Below are experts of layer 2 (counted from 0) of a mixture-of-experts language model. Rows are named router (the router's row for the expert), down (a neuron's output weights, with its number) and show model dimensions 0-95. Each number is 128 + 32 x the weight over its row's rms, rounded and kept within 0 to 255. Numbers have three digits each.
After each expert's rows: "comes before" lists some tokens at least twice as common just after its tokens as in all text. This comes from a sample of Wikipedia text that the model never trained on. Tokens count by the router's weight.

# expert 70
router:078080100140148145123137159097202158098109139092156149071135149129145132139112153138108107140148096149084102128214147129099145157100136093136114092071147094190177158162120121114143115082178127105124057180185101113160103088188129173092114182160106149131168132118165075134177130140152145148
down0:111163175181135102129085148061160135101167124146146117116132073138154111144114077140093045154165124132157170134117153060136118125108088163127120067200146197093150179114071120150155120122113121136182123108131096069097080080108129049152115134135157159114140156089149130114131117142146155116
down1:112125095176131146114110158128180141085128181166138106085155079066106081104103132107140078124117061132130079167074171089159142094114147100129109145107124084154092151142111143095132107138172212100149102112125156132135166089158124073128137135156139113122147146098085127063179130157174215136
down2:163148183102127152155116125138070109157107085119128165121094103075125099213181136130187170123111138117102115117071155144089201100104128164137131122137099123144108093172170119124125114060116116123076134131041130122100089092201157140107095166092120101172120120133113111132110169075157094131
down3:093082110138105126040202069171130137136096098068160143137150119145144104165125175145139112139116122080128113086160179073129151149150171116096161092067156137174116149152118103130140127140167074141133134141182148115109101219158137089138103138101120108166080100151122136119114065175099115155
comes before: "0", " | ", "1", "2", "\n", "3"

# expert 17
router:099120140117075124118165100050210145117112148112149142122139160151127115059125135094174091146073101137152116171199133150117162101139131094091153123122129155154183111139113074143136090083125138113140058190119117121171103112175156137115141132084157128090159166134184132151189130082167093085
down0:084144166103098145131134127105158157067181158196148140154144056198124122125139082149076073143194112094121157145098170110153112105119126130108126147145105178078162154101109129136130164090139098099182069135131112133182116089150138088094085155113181173122161101153176150108187134136111128102
down1:091163147135138153089087165154165152120092139132165129078159169100133082154143099102154114120094089105107164206134144129096204120136168139142098080124145122143142102140155177041157083147125164117143128118033137190139146101153148072107156136128077148096110128134107130104120132193078140151
down2:144155143119101115163140173117077108095093119176079167152073106110130161167134169131115156134098140125133135091039159142088144145135098166167085149100101108129151091177155091131145127081166133141125110101073098107114092121159095109144000148128172109167121132143130094142096109100165118156
down3:117143149123107120063139109159126079150167094063117126060106117084172120176117149150141110173157100067108091110136129141131101121160127086106140085152119108143135112131155130151182108133173083127162150113147120065153086232117116114129164197114118089138087073123106144199109085142146127168
comes before: "2", "| ", "1", "|", "3", "4"

# expert 34
router:071127139141101101125142165107220141091108133145119159105119159142124143152171153120165152117087107151083090156172098171082138145108124080157118125103144153187196116178110167143170152110128113088080131139169141085194079067118203123120126121132067139113171177171132128146127157112150151101
down0:073142128166107185155106118064104156080108147135078109148103094150159083140153150145159068165146183161117153175157187099179136132064101098111116138130122184117162168122097154169127076083150043150116110152149164122116127107122132096146164143111148178105105156171176108123144105131183122102
down1:101127123200148179103121177143150149108116135135129121108138121082106081136171138091175087113124107118136115187088152083156157093060133097134119118092110121103164143127163125095139112111170166111120118137071138177108207124173128113136139162181137107110135152111074105089106166132121255124
down2:182142163083161126164159122121138110126115110144096149118112112072166137182145157167159129100117131101090120087060160153110153075143100122143093133152105099142110151171132105138100125096141130187055129162054070147122107061188125150131078131100145089144181098133134095125079175110159198122
down3:101127151132113166028163076146128175110129144134118118109177120117150119171126095154153100159137124062129096135111158104125188166186136131144143097098121122094139183159148102177130122174156084075105105115110098085155118253170177145143122129137131155137090126094145131170169137162133128119
comes before: " | ", "–", ".", ")", " |", ","

# expert 52
router:056078087113145125109144158091153110134117172135160136068109193151139116149105107138151068162128144166169077161191149114127131168154136077056115121132108173121154181103103119133168153067120164131115067150103114144151081139208140097117096180151142141117127129156147122146177157099168125159
down0:075113143183098139127141118091152151084165173172179103111093149199122061166101119149120095149161102111109123169147204107136168141101126172130109036179095161108122117145118123147148128129112134112191094105048169148136146131116124065128132155104145160157126107096161127089151090088146150120
down1:072174089192167155122101152146227155145123089106100085088104135116121089153178127074129090123144115121134092177114094117163161094087141113163135151108155144151168147163140127093131114100165168134108089146099160170079154093108096114139201105115113094062148156107160168086147119155148162104
down2:118142126083094127103125093104127087122098102122124129137106138109140083135162179108172143195082159122108150119112157149185117068150093139105091099065148106145123121127170120131104118064173163117100171127000115098121126138138109105117055164110110109156138161101091098148118143112128138158
down3:117128137122138145060157113190112105159074130073117119134124140099129137123137184112167125140100083095097114133209136168137154133113136106150102071141122125152140126203150096073158099149198090148102144118184093124184115239116156164111149132119115093138104160124114137103150098198135140132
comes before: "\n", "\n\n", " The", "1", "-", " He"

# expert 3
router:067105078102136111125127160101170085153121145137114167087094155181166091183132152188188105178155142150149083175170153143086111174146101145101115099120081151133109167104113125109109094076118158154173104153071097140178089145188147139085106129157114151093160141178144145130132124129150101199
down0:034105153118122147138150143110163171073166098109163095136135080169147091155145144210134061138160168141098176144104149159133110134093122151142103120112112143086079175152114156162132156107153094080135063102064107080081152137170090091082160142102135178159137084133146122129135114149151111132
down1:132159075106112154098142165156211191102083153162126141115098124116083095126126187109170110171108125114139132177095094128159171100123184137116109128092129102153121077153151164092128107137128136086150099103007153210120178118157113091112161125129127111108168138099156102105124129138130160164
down2:144147127098128101121097092065146100110114139110141113112115162089092099164155172107161110169165170110119120092095147100190118100180155168121083157094131097118102083162116054149139077128139180151115129132057122149085095165155110119148049139113085058145124121113133054107093123154148179105
down3:096090103158101131047122098148116152157140095101128136122141135088149139139134096120132109137128146103136093116217102073136172146120102104122125086076118156130121118196154075094185110164098107158126165111170085156184155180143164115155087118161122063164054163143127157135155100193099126148
comes before: "\n\n", "\n", " The", "1", "2", " He"

# expert 55
router:061093120154108093109168163112219176096087166073157082101133178156093145132111136156168148127107091154100097105194105175086147153114133094140115107119138166170169163157105173132169129089181117134120084173196098083143135082159112134128138148137127139104158156143133098151161141143174157147
down15:138129109151121154137152177171148201082128060116090092078115122079091171124148151131080119093080088100120154140123162176128119161142107163123081090157124100107112071146102149127125136154087090094178106130027113175132137128159068118081129125088165159123142128143116091080149160181110133128
down16:137121143072196103170153102084157108176140093137161132120121099137135135159153169110191157135075176124137139125109163090062152099115151163140140091178131178078140166094131154067132084160148131159085094166227140125169174073135123114114126140148150158110139090088166159125121114090143115100
down17:153108113122098139141114149159123119122157099112082113124125054127127139118147085161126132120163115121115152073122102135127101162093046152160124121092132107133120128100085134128125067128166154095092135123166046105117155026136109067182082053183092098110164127105096158118136139102197121108
down18:144150103084150086201142159153131066187094060145143088101163135139137138154144188106158156142088135130174151156096137125078158100111157164156108164122075115107127178167132100077176124142134135139139096182187149166078107139082084081126121170189114114149165126150145114169094112121099110100
comes before: " | ", "–", " |", ".", "; ", ", "

# expert 72
router:081073160135086156091147142131187159082086113108136146097124167145089134136118167135096161126084120162090088138184142155092163161101108081138119093092123136195184158166082144111173138107159080136121104168189129068112115062160110132116110148157121112094144167130133088158168143136188171155
down0:087117136162104135127101121112136135089172178116138137132113084138156053173165144194127085165144137107151194154148171115168098102080124124106088121085150169106135197141110134171114089088122065147120063143133135129137102088144162110106148144107163201108123182114177120120186146138170090169
down1:112092119116153150121132165118174131071089160133122140071145136064098119105145100096165105104151079155123096234065162099143151091120141120141117119099122110150172119132153121099121087124141181100106107132081118144121177082202141103088181153156123091099138162132077101095157140148134209151
down2:160184160065098168170154133120059126180110132110125104135103124040110112200140155127163176144145143134102103061057174100131170106126105108151068118127106120139113128151173097075158101120119148130126138076080113123122084090160107142151062113102139092098114097118120103113116140086133174106
down3:149113119100091160078200083086183082108163114113122146096176148082116130111138190162128117146137112129163124107143093178099150153126130163114118127056143142191142101159142124184177151144134083137189100131160104093142184201144145151070166144151114120131082082097112166089162138139123141157
comes before: " | ", ".", "–", " |", "; ", ","

# expert 31
router:076086114084079143151112135062198200108140164107118085139171130161130129118117164126138155165107098150098134176206119139129149161159129092110064079099123153190159153118082137123153154120149095112112112141114124107140112114160124206128155138116121112099136140136125124139126198132225092095
down0:085107075169086096157130141106140228086149118177104089133103048167148116181108148155132103175171142094118167150151191068144124123156151144104110122163158127115148157128100170192105134101082107105153118143156157099114124081119114075113119151106209124126166126173096161101125124119123138130
down1:119143124138126144129143187136199133123076188131146151085182082089142080146126096111167081158162101123128112224085172126116173109103163152142102152113095116105122150112099156077102080078144161131180098107064112158156155107146133097098126144113115104118178132071109097067175138119152148142
down2:121113135080135094147143093114110086104094135139121131089143107086150115164083201157157126107127179091104178071084140139087133108137088130127078098126088101132080160203143131123096101116123150183081088110069085140135054124131124133157082133138149080131168150120160030137123174143128123135
down3:118155152131193153149117090091118098150147155085090077099116099092135159142146135164115123136132146069167130123158114080077166224151136122083135064128173161142120058137142127140113116147154139099141145129144059111184108168175093080093169174066102095142110115083158107112128131155145095148
comes before: " | ", ".", ",", "–", "| ", " |"

# expert 47
router:082133110162076139099156153108165138096113131121123123115133146188122133121122176148112157138135113152105098137182097165086168156097108111163142112124138103199170138175132142107135154094152116080120073162221154073145053046160182117123126144142080115123175170119128135180182145106151153120
down0:093144110168088128158102100066132148053170135184137113138108042175140090121154125160102074139192142137134195097148174094166123119100113138113076126177141140095138178118089115163138085076147093080141113122130115070128127068136103111131125121125194175107100143137117133110150076152149139129
down1:115101126120188175201155179127129113098143155134110096108114093059113109090114124084166110147133087137140153187047181136119138092089151124148132092135118101139124136130131152100101114168179163119151084095121135182122178101150131079145098148170124063076175140130114095094143118153129212163
down2:157169179064120145157165094116059116130090122147108121124100128079122097155156172174155148141141142134105093097085174130110157082206090080159093167140114136126100145223171103104133125107095151171128148128107106106103077057186120125150078152140156112129133105091107096115160116086150145121
down3:111119035099116183077186123041127153147151123091142114097143127099134099141159130156169092175078119121111117182208147099080152090121194112142090116110113138157147137144183132134126130178185106116116138103177106121129132210130153110109096139078140100111130157176122126141154101139113105143
comes before: " | ", "0", "1", "2", "–", "3"

# expert 58
router:070092127124080161109165069114168115098104173127144160084134132169139086182139135091119148161107142087166100179254158158125158152144166098080128086107084154185141151111081124138170137090108149136129139141151135091152122105148165131136142120124140168143125141156161162163122168063141083135
down0:053141115132100178105151121065169176154124125135163129146077099177124120184118159142143080169154120112129104170101190103162196142102130172156125082148109157094158182183115146155146109119171142079142100108098153137117124088141122107115106186060132153070122090088177148118164108110122138097
down1:099101129168172161123129175150175159180106142152108095086120127108124089142139107096143183148175156142106130155095169080120145058103107139143132135079130117174083168177120158110133111144154199114137119158070116188101173110183148078132158088078088112058150155102139159115149151129163173103
down2:154111154053135104223134092088118099130145142144104125116096145108178094171120159170160147109062117143084129111076126129154158103137075134125105138136117140123114110166115109110083128094099124167114117156074066099100116078139113143099057172101110116146147177095157068125110169094189179123
down3:103152177177135123094117093135116142159142105099110114071106144082152128146101119185175105110112114096087089102203171104135162115094084114110111091088162160164116134176134096111118093134174087148127120143158051146172166225167158120113166164125068106141093124103121139116143068165155125143
comes before: "| ", "\n\n", "1", "|", "-", "2"

# expert 35
router:096112107108080165141140082094200163102079180135134125108160138103107098158132163152134164159127125081153160129176146107104122164175101086107130096099075132176157212104098140120169146070112126124107101187119113137159079125120122176128150119078183160118115150113163098200175109117173133161
down0:095150115144116190131146091136164144112216139114159159086107135145085115115152157160177104106138118116124143213080157112114175129109125152169097110125118214133216170142103152155129116108158120152120067148142109102096144093141139149138190139112132231109131129129151082114128096166134113129
down1:119116146137102162112170140179209144115102145140108104130118088075122111111179115100149104173185103098106080131132132105130159124126146149139082130128099073140154186150108092093079135104170164066126154157050129175142144130181108114119220135129119128102106165124152098069169157131182161149
down2:195166140075124108222120145113117123138053107122113152110104118078147113186171213134152124134167147138106115076030144126135142124197111150131106126140107070135117098171117117101161112122099169150161145105085117125125072109140139127137067145110152105122131161130122095109137168076110154108
down3:145173096202063130083145109113115186178128126110094075113161113087110131157096086119168161135148144056080101187171150126135126152135174117154055095106132145137122080167128088162136129137180139117104158132108118140172130131133145079145071133122169095136075133163133113140183106156124195113
comes before: ".", " | ", " |", ", ", "′", ","